config = dict(
    n_layer=8,
    experts_per_token=1,
    d_expert=192,
    routed_scale=1.0,
    router_cosine_scale=14.0,
    scale_expert_input=True,
    init_std_router=0.00624,
    lr_router=0.00108,
    norm='rmsnorm',
    tie_embeddings=False,
    lr=0.0146,
    beta1=0.93,
    seq_len=512,
    steps=4976,
    dataset='wikipedia_en',
)
Below are experts of layer 4 (counted from 0) of a mixture-of-experts language model. Rows are named router (the router's row for the expert), gate (a neuron's input weights, with its number), up (a neuron's input weights, with its number) and show model dimensions 0-63. Each number is 500 + 25 x the weight over its row's rms, rounded and kept within 0 to 999. Numbers have three digits each.
After each expert's rows: a language model's description of what the expert responds to. This comes from a sample of Wikipedia text that the model never trained on.

# expert 11
router:523466521484533491476491493490502520500472490478496461483474517525503476468475494487512520488496448536535548553497547530487522489496444520472491527529553528532504495467490515516488468525484501
gate1:458534508449548465510468494487502503547496515458466513517501520499447483493427479585509491479490499527515484561490522515482469492499473516483491489486496534468458478510530518488497538526469473
up1:479492465495471508468563473468516510499522473446528466509507510507501524482531485452490507504481515509478516513528531509527515534500462498462524495468502539492487517478476462512459512512496550
gate2:522471497482501475537506507498442481485497468509475479497457497506494496474497481535506521517510431492511486532522496556503484503434500518509476521514459516492455478471525486521490492482498522
up2:544469515485507521489494488512462415526517534518516465503486492509502491466506491510512505462456475495489495509480521483491485480450492465534504530475514522514481508490492495546526476478482481
gate3:497500540505476459498485462528463509514493502498454439472521443495518479489504470486523485532480495463473526543482482469466529498482521504480491533488510520491494469510517534534495516456475502
up3:486482487529505550488471486515511453530519480520519504474515482533474511488505438510516513507505524503508484474490491561504475486528481523536515462538516488503478507511486458503538495502476486
gate4:462522510501516479493493483490475460473548494506491483532495518521547480467520469479502475504446506497452500448547525518550495500479493447500510498522488504515526543485494496485484511504494491
up4:507528499481461509505522493501484486519479522524502501470530504473473518527511516512463524514525476547532482548470504498504513533480501557465509494497470527482491462538529514512531490485523498
gate5:507488533496503464484510505495512493507490471485548494537537474473515520477492500472494491516488455509494516526520452540476511488533444473470457492510502468508506519531510512490485497498506479
up5:504499476502473504477494479542520496514502489507497466478470528506556541494468478491524483492502522485519502458519518482515497512468541525472541493505513495453509458526547552534443500527513542
gate6:472477490485449485531560508464484481534466534538559496497492508468508481445489494470516482509529485479492474514466474546501538495486490479436469488471504525486501507519498476487485464526516527
up6:466479525468455505495511503489497491509489513491486515569486446509515480495532523492480478523509530509496502536470489518505565485497469507508476468487529520471523543484524507466506479538530525
gate7:494481523459486480488484530498460498477507509460496479482502485499505506521495498507481478518529458495530481551494540494482471472478519490501497518471484491486488510475501484516531530495516594
up7:511524458484454518514510465488498503487551466471511473478473476457464495496476497504466504450496504525495448534492547484536494511505538476471483522442494536492515491498497493532489524513491509
gate8:511541537505515539515481525450508513494484512507468473474457536543529491552476470491485482521490467500520508521474474497521523519515478487453477486482485487512485478474513515492476466502488513
up8:492531531504492499517461520505498471512449483551535486511468495500517510514482508541531497505473481520475506523513509517544558509556460490515465539511509437508501492490483537471457524457484515
gate9:484504521470451511475462549503470489452492528502480528473484478521496503516517529469481536499518515522475522546507520446512516523513509481465496543511491496508462510469518505540465533496491526
up9:487505532536534508494500509502498529510518525481507516527517518511511492520510511454530476512521526450497483483525525510551422510496498423505494506452495509505502532469515515517496465533497487
gate10:531584469474507488479457513484509525485517490492553517520549491507547531501512495541464506536442500530497511467535497491500481501476512455497508493485465504485524495485517533496493466447488502
up10:504526492516465504475473507504513474476532502509554474479503523524499526533501467573467482502472516522472502476539515509480514508535469501494433486461482484489502504539516481507512496457501522
gate11:505475535523503471559539529534478484529512441502473510464491501550515504477476489524513486480520526502521518537503488477507514490527483501498450564479469514520527505520515469503516469529519520
up11:485514539488535473531523512575465455516493456473481501501500538517506487453484496494465488498517531555518510523550482483521527466500501496501488544508517538502504497495482492491483505468553508
gate12:477508438475527444485489498487461508547529539484550510486490498508536515500504494498486499499517427483447524496487547505508496492554496510449475505502536505508507505476515475512479472462493503
up12:489513482475477467479495502519523541484506496486489491501510523482491491493516557480525506440480534471492502512505507521494498582501519541479513535448521519473481504487486505443495490455453460
gate13:524457450463499554514473543530510519501541480502517517531522498521515466506483500491448459510486505520498504459494471448549502488520498517489492447544453494492539480455481472507518452493492502
up13:499531491502479532494513509499513498502479460463467571511454510481512506481540485452516517525474516544453486502539495517506519467496500538539520468486455483486509499506537483503500487459451502
gate14:493525528506508505494475540486505494479472470490499489490497505504503477512496512543564499541487550540476429551485488507499519485527527516468450454517497515521503522508556489502468508533490526
up14:533492524485480490463524524544527554546521524514481494515480454471489489461474509459494510492497467488484531477539513477469500520494462474520486584486487494466491489487512512528501532456482500
gate15:494505497513506456514511502480525512508495489480455493461497530447504517533468483527508499478481529483490523524536467509510482502491471551505532529517528539547470519495480494553474512451495482
up15:528532534509478498513482494537496485481536497502483478511523529528440538487530537468486466540455535474493470499489505493486546505548522474491545498473516492519493550475527505515448496469467478
gate16:498465534546518458496529491471554525511467518459525500493469531444519529469524465501524507473558472512534487523548536512495518478497479485473531523481496489481523470528546522522496496464509539
up16:506482501539524484500519508478523523534449514462522497490458502447515509462552507477491531502526494487527520511536508485526474441485516491504539522480514496510494509497520570494495508440510535
It responds to: Unit abbreviations right after a number, such as ft, m, km, kg, metres, plus single digits inside scores and figures.

# expert 26
router:472481488514530467518493515493464468532482460546553513470478503541530486544486507534494488501481484553499509519479501544469538495496459497511503460539509526498479503503546481522508503516505515
gate1:491483459479454531492474538494530499564508524493489534498489515511519471494504523488502488459476494491530523455493523527524527512505547537492452517505526488503492477502507516477492508496536478
up1:488522535469537515495480510520490532491478481476548482524498469507469530513505559510509468494532507491547551439488526499453546463531516484508561477523517490480451546485487509504510486530496534
gate2:540504465504494495514494510513482465492486532493578521503543502511484539534542482506488498499496531533522492496516492520472515479547491511545536502520539479512518527479510547515512486518545488
up2:525537479481500517461457489499500477484501492490529518478500459524491502470489509496493469498507481511543548502523512479487517521473470480491490486444509463482489456515461462446513501510515493
gate3:509526514523526493512489504438438504516501483472519497501470492532503468497492509515518456490531417523481539516525488543471508516517446494487473504518519510495500475497511519499495474517508473
up3:507529549528510518494491489533534507570489500482526526496499470495497511525527461469523494512537484540560451496492500482477467504493493521491500537535522516523489518443512548532498478489443487
gate4:490521528516486468520474439481475431498515514525498527503502513519505502490475472523473495496555511508520498504513508519504497504467490518525442517530502510488491484533469463479487498484580515
up4:510442528558477460464524505497545499461483529503488466510510488494520493487464513524451476505486477491520534501468490501503505483496513478488574505511518497480531505507489493506468451530489477
gate5:501488546497507506520472503478521477467527461483507483509537512500470508473511498516500498476464471479514482484499524529465541519504483516497498495520505549498469521492533543491504480494515499
up5:479556498516530501474542485505486508568502521506506521507515458535524491466534497479476470513510485514487492478494590454505489502504499518506507482537499521515471490562489497503440458489526527
gate6:505503478514496534461466500499546510520494515443494516507509480564514504505484500510518447526506488494528517542505551502496517477539522525511446484553502499537485500481519459471477547499549505
up6:490516499479520519507501498510499495507511515512499498488488500467510511485506529490531527469487489515496497520483492505460497528457525501509498510470492494459520465517507540517511469560456501
gate7:431524537466493524550482493545483503475493472517522504533480447517511494558490478517520514437496501503501494506519475499487520516529513480513505478504471501513464450504565548506505508485540526
up7:489501465512507501474520501524503527530488505476487527517483475465514509545524525545500501520475483500537424507473495450502477502491496510486477507508500479515550476468467475489518518496469482
gate8:495501504489473506483487523531519515488492526499534564513494504499516523535479471521506452474489492509498499505483471485475483546443535548515509464501510489538516543505527500500512517495459522
up8:433488528492479477482504505472477508498526461537515496485473514482513477523500517448457504506473496498505496531489510537509508496520430517490482552454523528461467491533447519517488548523503486
gate9:533487485519498480551480481550502506499509526499506520447521464492473489496463486525537522477503490496532506476568487523548445493507544467484498524490491500509523512493498490524467520480487490
up9:487476527485516528468494477466478495490480505522488501488474483496482500555506503438455449518473516500494525494442511474470498509522451502468507466504545489534487516488478524455521485510518483
gate10:501517472506521476476512477546468522491504495522512519551529485490493511457486507554480553502471469497501480490524511525489492507479494554458516507479463511464475498507502475481445482520504523
up10:497512485524488477510480497517479476471520469521530511454480521453517476529515505477461496516505521502498483545477448485539480486487458550496498505490516462513504549492541467479486493504524543
gate11:518558443492517510478495471516552488524507442511522509511492483513510485519520479498525483459511459476503519543509501496478550505504465494505501498471455472504490486525511503539520494495520474
up11:546511513495541506499476491526511511514493512523517507489548477497486492498506516528509488461479498554544464519504510563540451463471559470508490529508532529511508461506500502491475504444497449
gate12:496513501460492474520502460507450450527456513468529508521493504508549492528478423494484501470493490489509502479493461517473490503502496505516466488490458488515471499462486472511545507484479501
up12:506501458531520495467495480499500529467527485482510495494509501489466495465559509524547493501486516486480484488498509476531511509468469503458500487550535475487498511543486526517464503481491539
gate13:495463507530508491490477508499474520473511459495544472504458477456481471525485497503477511520493511473462481469459502515494482501499488500486479523517498537459513479498542511511438510495547499
up13:514467557467486469518471498495509440537493473523521493498493517486501502504486500483522480531463531521506531493455497467525504498475558525532528527523476522446514509565489511508498498499471471
gate14:500509445481499479479457492498491517510469487488521466475517518535497508533486494514497456500519512545488498496530510481509497500463495484526494445516547506538477494467495478466497491488549492
up14:536493437535467520511498510479484529496528501548525479506492488459476506492482475528463469484484495512502540508498505505510494483518526517488518498497519452522522492480496524508505436525512483
gate15:518465495478503493506496498490501490508466489520504422521510476509500459504525475454472506505463496510491491548521508508498521500480460521528488469542525501519514485495556496497512510541491493
up15:500528487516475536462475521527535548494488517456430477503483509515525556500511505484502507527494513466539507509514483496514493494517541467524525506450488484516500497525517501484522519504542460
gate16:545496474516529495485516493514466492525482512487522496503523513494500480528501513531458469526559527511562480510534500509496478509489526472454506435510492516520469486497457530494525487480431500
up16:503496521540484499452478449524494492485476478523487530456529505504495496481506552542489516492503503515482505499469500540461518502503480496530523493477508513507513486479518512448501475500515478
It responds to: Word pieces and punctuation inside quoted song, album or story titles, mostly phrases with You, Love, What or question marks.

# expert 13
router:530453536499532469493472497494459484498498452544517494475461513494549481463502464534513480495490489543498529502470488514507534518501493493520487456505527521529469552495510523562507530512536521
gate1:538465500527505529526512509489535426494512499539494546456472516506561522503498501507503510490513516515491519506511532498499534537449497480523540457513505486489493538489517533489475480536454501
up1:479516494495464522468516492565489481456488452479506526480523457477480530534524510513495516500499480510492456480542534487447492537495484543515493480475487531462517480456499512510559496479524514
gate2:523496539497537494475504542491498524520494449515492527528509450519530483492496486519456508539479461496492545536516532490481563496491468473516518480494509484501515503513479547529508493505506520
up2:471516493511498490517477430490475458460510492451524461527465535491481491461462512495522477487532539480485501463518514507550479491530487504523498528478492501460475456459522514507487481505509494
gate3:499497504544525489493491506442505477509474478525551477515463514562519521513550545481517481496463504505515536499478495493521507513533516562454477485494500517521516457502507521504485529481515476
up3:552493494510479471540493447501483485473529494493466524533506491485545476496470490498503477500507509474511500475506473484482471514508451495535543510508478501464488492510513456503498472524464554
gate4:477534484514481484506504459508477478525514498453456475490474517491505462527497532543486519553472539517480588502544501482502474452507500462458481504491503510457459482476468525479511497496498499
up4:523483528483518481458451507532535502492519485547562492495484480456501526483507499486532474473520438478482489517507496507502516524521469535537545507462520483532511499549510492492498536506527492
gate5:503500490465518526545482481526481475482480479510494523487470489470457539514523478506510488497468501557535522492532477508493498488529531485482491441493501496479519503508454443482488486480482444
up5:514460494529459518510493518483493510460517475537481507512463513454488511524555520523462469501487478522529518523480512475483546496501529493487487461460481513479510564519502521500481468504507505
gate6:546528513506541475521488534471489489536525547501504507523511459482562469489500511506500531481495461488466516491541534514476510533534487494510503506489496463488488527481534512537545507552486484
up6:523501476491524501525493502510493454502541512515485510531475526484478548469508530494491544504510496513449503457543484533501491551528520530514501531528499473494535546533518538485482479494487489
gate7:516527486508525493521481481555477486510499479502515456488470505497516490499501602490521521532528512511504484533463530498498504496513441475527505473495480528494542469453463537528519508488485486
up7:485478524488449465472545506497520472509533513514491498571478513484500451494482476539487481466494477459502482475526453496532483566487526487483504532529536506548508509550502458541486482523469502
gate8:496502512457483513508515510520506475480478474482491512542508496474516447503479489461491591491509484474543514454487521535467547526523524523518516489486532476511485507514495513528485545512512448
up8:496524475538497481490507467456479528519521525526528493464517545513456512506528486505510445504470514483493441546495487479519438510504494477481462491512490504478488486484510491472474477513492545
gate9:483506499505467506489501516488541511542509478530497480485527492495481483497523503461518523484508465470573509473482459539519536520467510481499484545456517483513526496542466468472476503501507541
up9:484498495482509446541518511481468478476456499494495481507484501538506509505490466493488496472494509524479492503465478484502462498500489514448474518503504528472486488495475517479498456484476532
gate10:487509542481512476452509464531487494519504496519513490504471528507468483519498506499482522518512509527511458505544475478528506524554504498511507509486521501503461448505512488576486531524500462
up10:453473470508503487529510516480509497525473517515531543499489505470519526461496487500504504506561504539502512505536469492478483539531474508520497506523495507509520474502506486592503526493489518
gate11:527493500478482509507497467470480477484489530526513520496433510485485498496486515501485467489525502455491478488514541529536512530517525505488482512494518453457476436552456492527494475506512523
up11:495522525523460489514492482480520506474522508450485529497502556477440489448519556544527459500517488496498503464516516493484500505535519490478492513484525513532505453490469519516494509466494514
gate12:483496512522449475487532497509501530548492465520466505533476510482455478538430506516563499494485494511513480474471456512540483498491509499470463481495501498537509518518478533537478492549489464
up12:514514535474492461490515523478491547458481462505476511504471507497546505462518519472523497519540442509509506501454472521539494494486467493508501480521513497504521510529459508490508510487510509
gate13:489479530504517517474497533490495500546479499504496497485470479526489464467505507520525546476529471477505517446494484490523469532486486509510499518503506462523544507494499510484556471530441507
up13:534479483481481517540510425512498476520499487480502526509453486489513499523525472520493499520453487529498487484527486480480470503477475542494502479495483544465461500503530471527483501546499473
gate14:496478528540445533507433482508500512498500485505532500502534501522507478507516497505546504483538500500532470530479510477488479482472516502497472541513536487511503498522493466500519439494524472
up14:508529410447545475502496504502559480509527502482499477545452532493485534496505469473458485511510466471473565502519536512501497541530503487497475498511462501509516508517518523490491471493470507
gate15:495499476523467507510474460500507472484440465448499510548461456521506518557528481485497496520514490533482499487519462480463489506524499498465438539525488484515510501519539482548507468464476539
up15:497533504503492454486477449496454486518458492493482465522525447493500539502492481507474527496488512476469504471521473498489501517527465519464519515496513483513511475480532524502458470460497553
gate16:476512493523499511510493514504515498478484484517517540502492502524525492523516515529493492501510476545487505469451460547489514499507470486500512499519541515543473479477531422535512500490506479
up16:504497458486458531495470510554488515475543501507474485525498472486511531505511475469491522518527537493513500483501480496449491459516486509456441503500480506490517517520506513471484479526541493
It responds to: Colons after field labels in infobox-style lists (Playing style:, Attributes:) and hyphen bullets that open new lines in lists of names or species.

# expert 1
router:537463514479560461513466492503462465482502447505529533509464501467529482512542492496527518506524499525464493574484484509489495461474477490492474498504525533480464477473510521547477484500482517
gate0:505516512490529482487488498481491471531481474511505494514489509537504552544503479506489518484517503542499514499448487470509482447479509486525502467503471499521507517506542492477473506553509552
up0:527540509487503471500524479502458488498532483517501479496470488495506521527466469507475508488528523534499521485448468454494489449504510513533515474488511481530522506515526548465483510510512512
gate1:484497517495503506491524496472548503537532493550488490487519497512477485512487531540495490469469510506482502533499476454484474510555501492534512487532484487500486488498501481530480477493488523
up1:484495521505523508514531520488508498525483482506487479487474485515452546512493527513532487488465512465475521551482537495531500470553517513460487470489494516505499503474458501546468490525522522
gate2:487467474515480486487528545491488491482466541535503496536500494469472489517518481478523516507511491544522516505453505527452461466469482485503491522515496507503495453462487503533531507509490477
up2:475479502473518479523526519511523476493490496498516531489485505485467507565457484481499542465482519529495464539485488511484466508523474522500506537514507495508505495470504549532543550519483509
gate3:507516476497525469520489469441505500532491499476508511468455485468522479462499513484491505536540491503485488503466486516510520488483427490437505528492533538478474529503495523475458518485522543
up3:529507499509483502478513497538513534450516525488468526516445557493501495549479510521509499497509493474518543516520491479497471507539519533464511511479460538523467493488504455484454496519481481
gate4:504474476516514485484475506524500519518489482504478497537475505549484531476523513519507438477478462481503516542468495510510540489512498473465517511482493493513470476520493498518468440499532523
up4:488543504496512513516484514477481501509523483512493511510498461479491505490477482537534494544515537485508482551479509464511467470464486500547505482502492507485467501496506473462523512502507502
gate5:507473481487526501495526539510449512493508497541473460442532514511547500517477532456490502444487499516510475510484464459541497526530512517521492466507501494502502511485509492544535521479469483
up5:498520457536496539506518503504513436494500500475487554507520519475465501513475496510481490556497508483510496480512475547509488532504493474507494564492491480493483545491505492501462486489501495
gate6:528480514483534481499519486507523499470500478489528478516467475508485482484530541513495481449481484499466507491456510505420502505491450524533456452470528442510488508470513511485462503529497483
up6:507520481515520511471504473502514509451531475459505437538482496520436506483505522496523493481456456476494506477487506498491486501461463534495468517508538479511490532493515512481464490489541503
gate7:534468507465497508477482506474548488529497446544529492500513464493478491471481516470518560477496491502490490502423510510512469517481500508470558474479507525516509522502485527474523513490463487
up7:487493508505520475535490509495556489497487460514484530496475491501508510480479505504496540526486521495474473537471506503524473519478502512496558523483490532508484529482506525483513502483504519
gate8:453523540526498472512495556529527518538449483509466512505514480522506487527486510497494525494495510504498485519487499468531506467474553541483529454538541488498499527498518479477485543460560530
up8:490476468516516471454515495489493494533509465512482503480489530540510525525507555511492506491475489554439478489495496538468449509522487441496488479493486496484523497508513519493501517507458530
gate9:500491525514518456533459534482451494511507490472491492464517500522518526484528486520543488541499452513520479465493520483492527500512512542561500514525475484494506495463464491527488555518464478
up9:496496487468460537539448481514470458493487515450470484484499490485483477472523495516526507538513464481461468536500493486489485507490452515499505471511491474531500479466479517521512547480474509
gate10:497543485515503533491476501538553490517464516515471472541491459497454527470469474501473501503495473542471461411531500483538496493481481498494520476487514536496505532519490510456494547526524507
up10:512525497535521521503498494531526481534531486493533450491531508513496499558498519489453481525448542446484508449502550520507515517531533466448487515475493470513513483471539504483515546518540525
gate11:444455460490492515524493508463482464532473471507548499522539481477510549506536473526541475504521492539499556511520485494533506491524499409492484490489493496496536477441494473487481466491506517
up11:507490550529449493478522485542474497453501479533477512493540520506473449515494493542428534472497517527545471498493484543498503510468512513515490530534492526507463476466504504527501540495472447
gate12:480507535501513471497494493480482483489450466471541459517501475477490537551526500482528499509519496470516564479528536486481481527513519511515549522517495553497533511493527451536477520515462515
up12:474539490498474524458486476516504490479481539531492513519536478498522513471516522493477515471532514478528489500505497496474535451498514483475479488478493516492524466504536475481517576524525534
gate13:511503549458510463454497494498498512499455469486503510515524494499507487538517499483526531490496512535556491522487537480450486522528479506472513569483518490492464495501528504456497511535456498
up13:478508501516469543486540454499481442482473548508506451438471527500513509515528533489459465503531489525526469495495471493504509478524498509516483472480494505520505524504503475494504477502581532
gate14:514503479509478526530487510462509508489514508490527530507498489499561511520580489494471534489504442472509471508481502551508443492467505531493540509512492521521500486525491486542505500470520495
up14:485486499522502532523484477501504482478521503467505502513486514477512503508557477519486541487541456498534500523522527529528483500504524516497508510506507530496483486494488462495494484470506487
gate15:464477511469486446511464424502527492511489547481496500490550520472485517543462528538517494520473500515490468528499494508477482509515486464467451493488503505568497486501506468476508496493521504
up15:502468460518531562472500578526479501489563438524490513484421474525494540487504523505477520477511490499498504488497488516538508520466485516526543512511488564479537508512490507480489493466504499
It responds to: Joining punctuation inside compounds and ranges, such as hyphens in Curtiss-Wright or Write-ins, en dashes in 1777–1794, opening quotes, slashes and plus/minus signs.

# expert 20
router:468464498476491473504498476526476519462475461507518517481446486535508471491504503503488490447483504534509499528492489512506551514482468534452499527542529541550494482470529504551471500484502520
gate1:488430503499482491499472513513505520488496490494502548495479519566493473497484498501490497468510492530498471473525482506497554509477485508503510486505504534546533473480551496456514549505485525
up1:522541507536523467501508484513485487492528491504473459496521452458499503499501501496517484529474484515504512536470484511460448475513490488464489501497490480471502519524477502480480466493518521
gate2:481433525507471518502490548501491474464494480467517523492466507493509516469527503433517469520512508486518494530479497508545457538492512511504518498497480533510474511491494478506467511496497507
up2:503517501524480478498450499501502497482474532516538472521503517522480489489493515482491454480514497516520480512475518511498533498476525496505487459495496501516501531450506576494494491496505547
gate3:482493475541517521503510447498484474494499531472527521476498512490440505503506482478501506526482488489493509501531523526493474511451483536542495548476472515508439473494532515540451492492496525
up3:482472487484534501520496508463498506539484515473509478451470533491480443532533462519529489563546506473507518521540542479501466496506489519541518520512506487513528512455462490493481504490532487
gate4:524487516518508493476520481489533487534500514470489496515513462498493514478452484505515455497522467475504525516538481459478519462546546468508474463475518482474483460499486495504577477506578480
up4:526511502503539521493519526534519524516544492558525451481482485488464477485480505504474459520468514494523493477478517460473454489480508541497477523484512521492515531540487506538553503504509516
gate5:529481465521496485508497579522512502536474504473514516544527557468508521498495475533485506478454492514517533473486509457491459521497489482462490495534445516510536456512463501504482509490499482
up5:524495480468539428478528514585475501500480485479519485511518515485519513510521505504482491495501489501492529549513510506500488506461474481498505496496519527521492489512459498508547577510512501
gate6:520526452492491496481487512511476563471460491509502471515540506527524524452488524514495493466454478542487503487511495519494504513509501501491446504485469512569531492476508493494507476482547520
up6:548537509509498496524513479490504448493501483535453539491480518517495485446499527490461476485491506504510505545472498481516466503545521479474516495489491525490479528493508512440505478538478453
gate7:490551528531491466475544495471517482463458485497557527520519507478510522522515497498472496490505489500498486508519495473498505542498492517516493505471477493496516504506465528481527515503489494
up7:501480499486543535534427484504480498537508488504431477462494497509483450521542519475552555519478512527548500514504518489495521467541519489503507494503509539545469482528526520540474497510472489
gate8:559492495482532512483467484492554505495456453531519495438466511509519494490518448480495486483498451554522489477490539539481498511471503493496488500482498545515489446482446506497501507485546478
up8:457473471501468468495524487459480472523494552470470512544488480491495516528500483502519533520497514467488499516497502492562511533488472465508509511545507491486526525490530518543479489497502489
gate9:555502529503561522476493502511527531491488470488511468490511506472465468534517488488480479508494493521520513533516545519455466501529507494499510504459497473513498544482486474497495499505470487
up9:514515507474517515522500510487518540447555510490497479496529488513472500478481487503525506509500530523498450529567475472511568526462471530477500480474501466519521550458521516468487518501505476
gate10:526477440548475498495507548533510485473458501468524520486529552479471513513486488532521480502489462492458485497433492511494502528568518498497490494469467488503525452482513488510522498484498450
up10:477459501405511505528511521480504488505517552513497491465488530493501467484508526474436507527574515484493535541472549451501498530494520527478468519519505484498508501523512450505490525516511510
gate11:465487498493514475497510492569513457507504525522502527507485505547491512522498527531486496508489485490514507468534466511440507529435513446524458491511520531544559513476484492485525488491510489
up11:479546462456491492484463519469516540480500485471476554497513505495526495507544453487483488498526544514495487537488494468532511517529547545505524520517474482472472484487550498468513495509505466
gate12:491540519538492544490490523490470541523504487472527528491514499531539510466504476472501504462502477511485501500472523490513492508551506503509467430508509501495546487548498479472518492486488496
up12:484546527516447496512508479571524487495504492497534471492520502463464504509482506503486485506491487522498510550475492526500485470535538507527483504492514458507471473486520499472497538533424503
gate13:466497539496517527486512553562471470534490521496509446513523543491496502526524541532467478486429494503516502518497490484535504539563500510478500483477446462498501498536507478496510480531525441
up13:499479529496452493501493516532493534532499524500500458494557490486524472500507518505506481499530469495527546475515483540482517543561492441493539512503477496536481447514504480499456494481487472
gate14:459502491481560488505502493499501561477484486539520492496448531519546473504493510485480510532496505509517497510546487508491506494507457512480501526573560469515496479479472489526483474481517493
up14:503498521506472514515513464517522560490506491479528476543478499493480515528452520481489527504476502502491479515506502511541476487535510530518504498523559447499520489473490480496507475461564489
gate15:494504488498544516498509507572479490474470467544492479526520517464462471485503523477491462492496523522499469502513534505470484506510496498492527508473505474514506474466494525467520501499465460
up15:504498491439460492521518518501475428498526475496511462466447466468491533516492488517509523520535473505476483487539489499502516528487484519534493471503505546444495517491480498493566503465523504
gate16:524522516501484480517504524454477500459499467488454499520507500475500474485504472472498508446533529469534513573499495476509498498522527490539506516526478487468453512506504460517503510514483451
up16:502482470478481475488460504519513454471485482511477478530468499475494500495551512504506512537533538501521489503549519535495490524522481501447489493491489479519519535475483499515495467478488446
It responds to: Second words of proper place names and directions, such as University, School, County, Stadium, Street, north of, south.

# expert 36
router:507501489494511477497470493513453516518493484501595496533464528522521488508535443550476497486486481511498483537511498531501541529479474536506495489507489524525487499491535483528507480493499489
gate0:510471534526482470495478499517520456470484524516493552494495505516490476518469510479475499492536496520475454535533530498500497509464489497550478527509488494524540509465506539498494539506501475
up0:472483509533471568487523525471488499508530491519528489505473534520491520529505482508508517506484469515469494505496506485496497504442530499550497515493474500513507551433505495533496524485541502
gate1:531492480455507516511487577506452436496515515492516519516531481452479473494521490505459490496504500511515494562496558476512506571530498490529469511488485558479486521507523474475485474470507519
up1:492511488534478484473499497496508527456454531526496472488456506528495480490569565518492513495513503473522457520491458513533520487497496506516495462503508460497515506493467501483504506505501503
gate2:502466518483518473524494515512494526503509522466486544501480493555497518463492504475510520495505458508519546450486501509524506459498535510494501478523525530500459544497539548527470486515506506
up2:479526512538519467521483479518515479540518522463488470520504458542504494456494512513485490502459495486512505430465482536496494484495517499484496477522472459539498474483537485534485490487497473
gate3:456478496505551502433513524550487467503507520519507506548509494498509524512555485533483508512508502483519497470529502512522511498514502511508513468516479528513454470517562506539460455476477502
up3:513498519479491519534519484478549502490436484512466496451524514468518530503459495456530462492520525495510440515477512499496520506511467507502491565495543492522524535446483513462530518500512481
gate4:474501502482483521475520522526455519479493498518520487476488557503527531499550493499531530473504540511495495519488463501560523550506480492520475522536486522503514488522492536526460515516462518
up4:482505527487495469500511502523476486510515518492485522511495513501482522480542494507533524509477500484508508500494461537553481510454454500493546516538455531520503473505511506513484545531417513
gate5:444510469492483462493476443493519488516508476500501483533491497533480512475498472506499448479510491543498497556486499503480507481466505479498527484456475508499453500480510460541492517507569494
up5:474480497581468481513488546507483516481545506490490495483501492522460481489477456471521481516512464553476507516516467480496509491499518506481493463490556482489477487494512473492486509493496485
gate6:477512494448489498518486450544473484492486470509448546495504502523486508506469570508504503471487502497468490516499504500508491537469467497493523530537482466497494475468500521520495513527498483
up6:506523497521538505509486498476502473530532451506515500493473479539496501511479486479506504521495491480520538474506517510491484434490534493528507512470491570474490506553457550488499514507556523
gate7:532474478520499497520571528526546520479526527505454548478525467487461538488498476492517534511494477510524482503518515498511479498475540483484487520486427505514552539502492474493462475518496500
up7:532520537485554451514502507495513495491504476470514509491476523508511492505533525500502516500475520488501491401532495563513500461492511474508516517483471484506509449486489480503476522491474474
gate8:486521520467457490474483496538544488529482474466521535522502488490528462513496483496501523501476488494508447561560494513495492490484442494522510489508492485514511501488503515519499516468473533
up8:529478511515556526500485499451499499539491477501472449486490476483530490481468485483497476495528490495466550449489501522501504511477525513503509465491521530479497506489518470495526502528513440
gate9:499513510450466482522443494497491485473500540502479511536514530482506497524536537519489482494468462510457508469487467491508498491503458492518464508485463507477511472455531480484475513519488535
up9:548474506517475538525523456529473504506498493548450502499482537470495506453501460536511506543494504472465519501483475497456498507485519497467500499490487511506492531533499477483505499508501522
gate10:483503505515490532482483508510484472514477514516497508464512537505509535485533509512471478469514459474503519532476527484513515506441564535511535488500521460507503467493529484486494469494501495
up10:498480499519510495490471498467513461527465486537526542511451516463529516470518517476467492509504503525486515512514524463562479482438552528525530500522543479520492510468516474492511489506525517
gate11:477464476491489487565471494546489496461528495504472509509511515530473450504536468492513510478469449448543487497526485490489527472491509509518502475516507485529510500540502472556499458513460500
up11:488513493529518504460485476474530494498514520526537541499496481469513514517512539499491479495528542543502540508489516474538499519525526488525474494482506501451509528481517545465523502505545494
gate12:536519520473461478497521521503476520517492473472494469468456494552446497477526529513518449479491523519507517491503464517562472503522522497482468512478515488488464525466515478492512483492506501
up12:502531509500501502508524562527492485482530498525515478505509472491540546510498483466465514526490498561544512519452515556494493501528499474503551459556512458519480535476516506487518505505502494
gate13:537499520512473550561475468509440500518493454461510466565530463513465487511491493509504479493504508463452498536507478517477475499481475507474528513461471546529485472482505503504524501483528491
up13:493517541503520475471458488489464524506442499462516499482494557458534467521499521529504492535516515521465526453474468489485498553518513505528507494528489525488533500511498485485519506504509459
gate14:483527530506542553524460480477498500475497522498537497450482507487506495567512483526494498514469517525495519484514530497513516526457470524528520550507462490478510508506499512506476470462533447
up14:494474481519495463499533516480485481474459488521488513511518465488500483420505525519492501578467523500530530503499429515481439480502509510473454496457542494481499467543476471460519524478477509
gate15:494518495496522489510500475477489463494508484481469462540535550492532503488500472512509484509476461540492475500501495525483491494490494514486488463501476532476506481455474479482480519526533510
up15:484491478501451484522549495521485498514504508505491491494496487485474586518522523505486524467485509479520519516470534457537462451533511530508502543557454461518499511508508511470481496469513484
It responds to: Final pieces of personal surnames, often in lists or tables, such as -ić, -berg, -sky, -mann, -son, Kumar, Singh.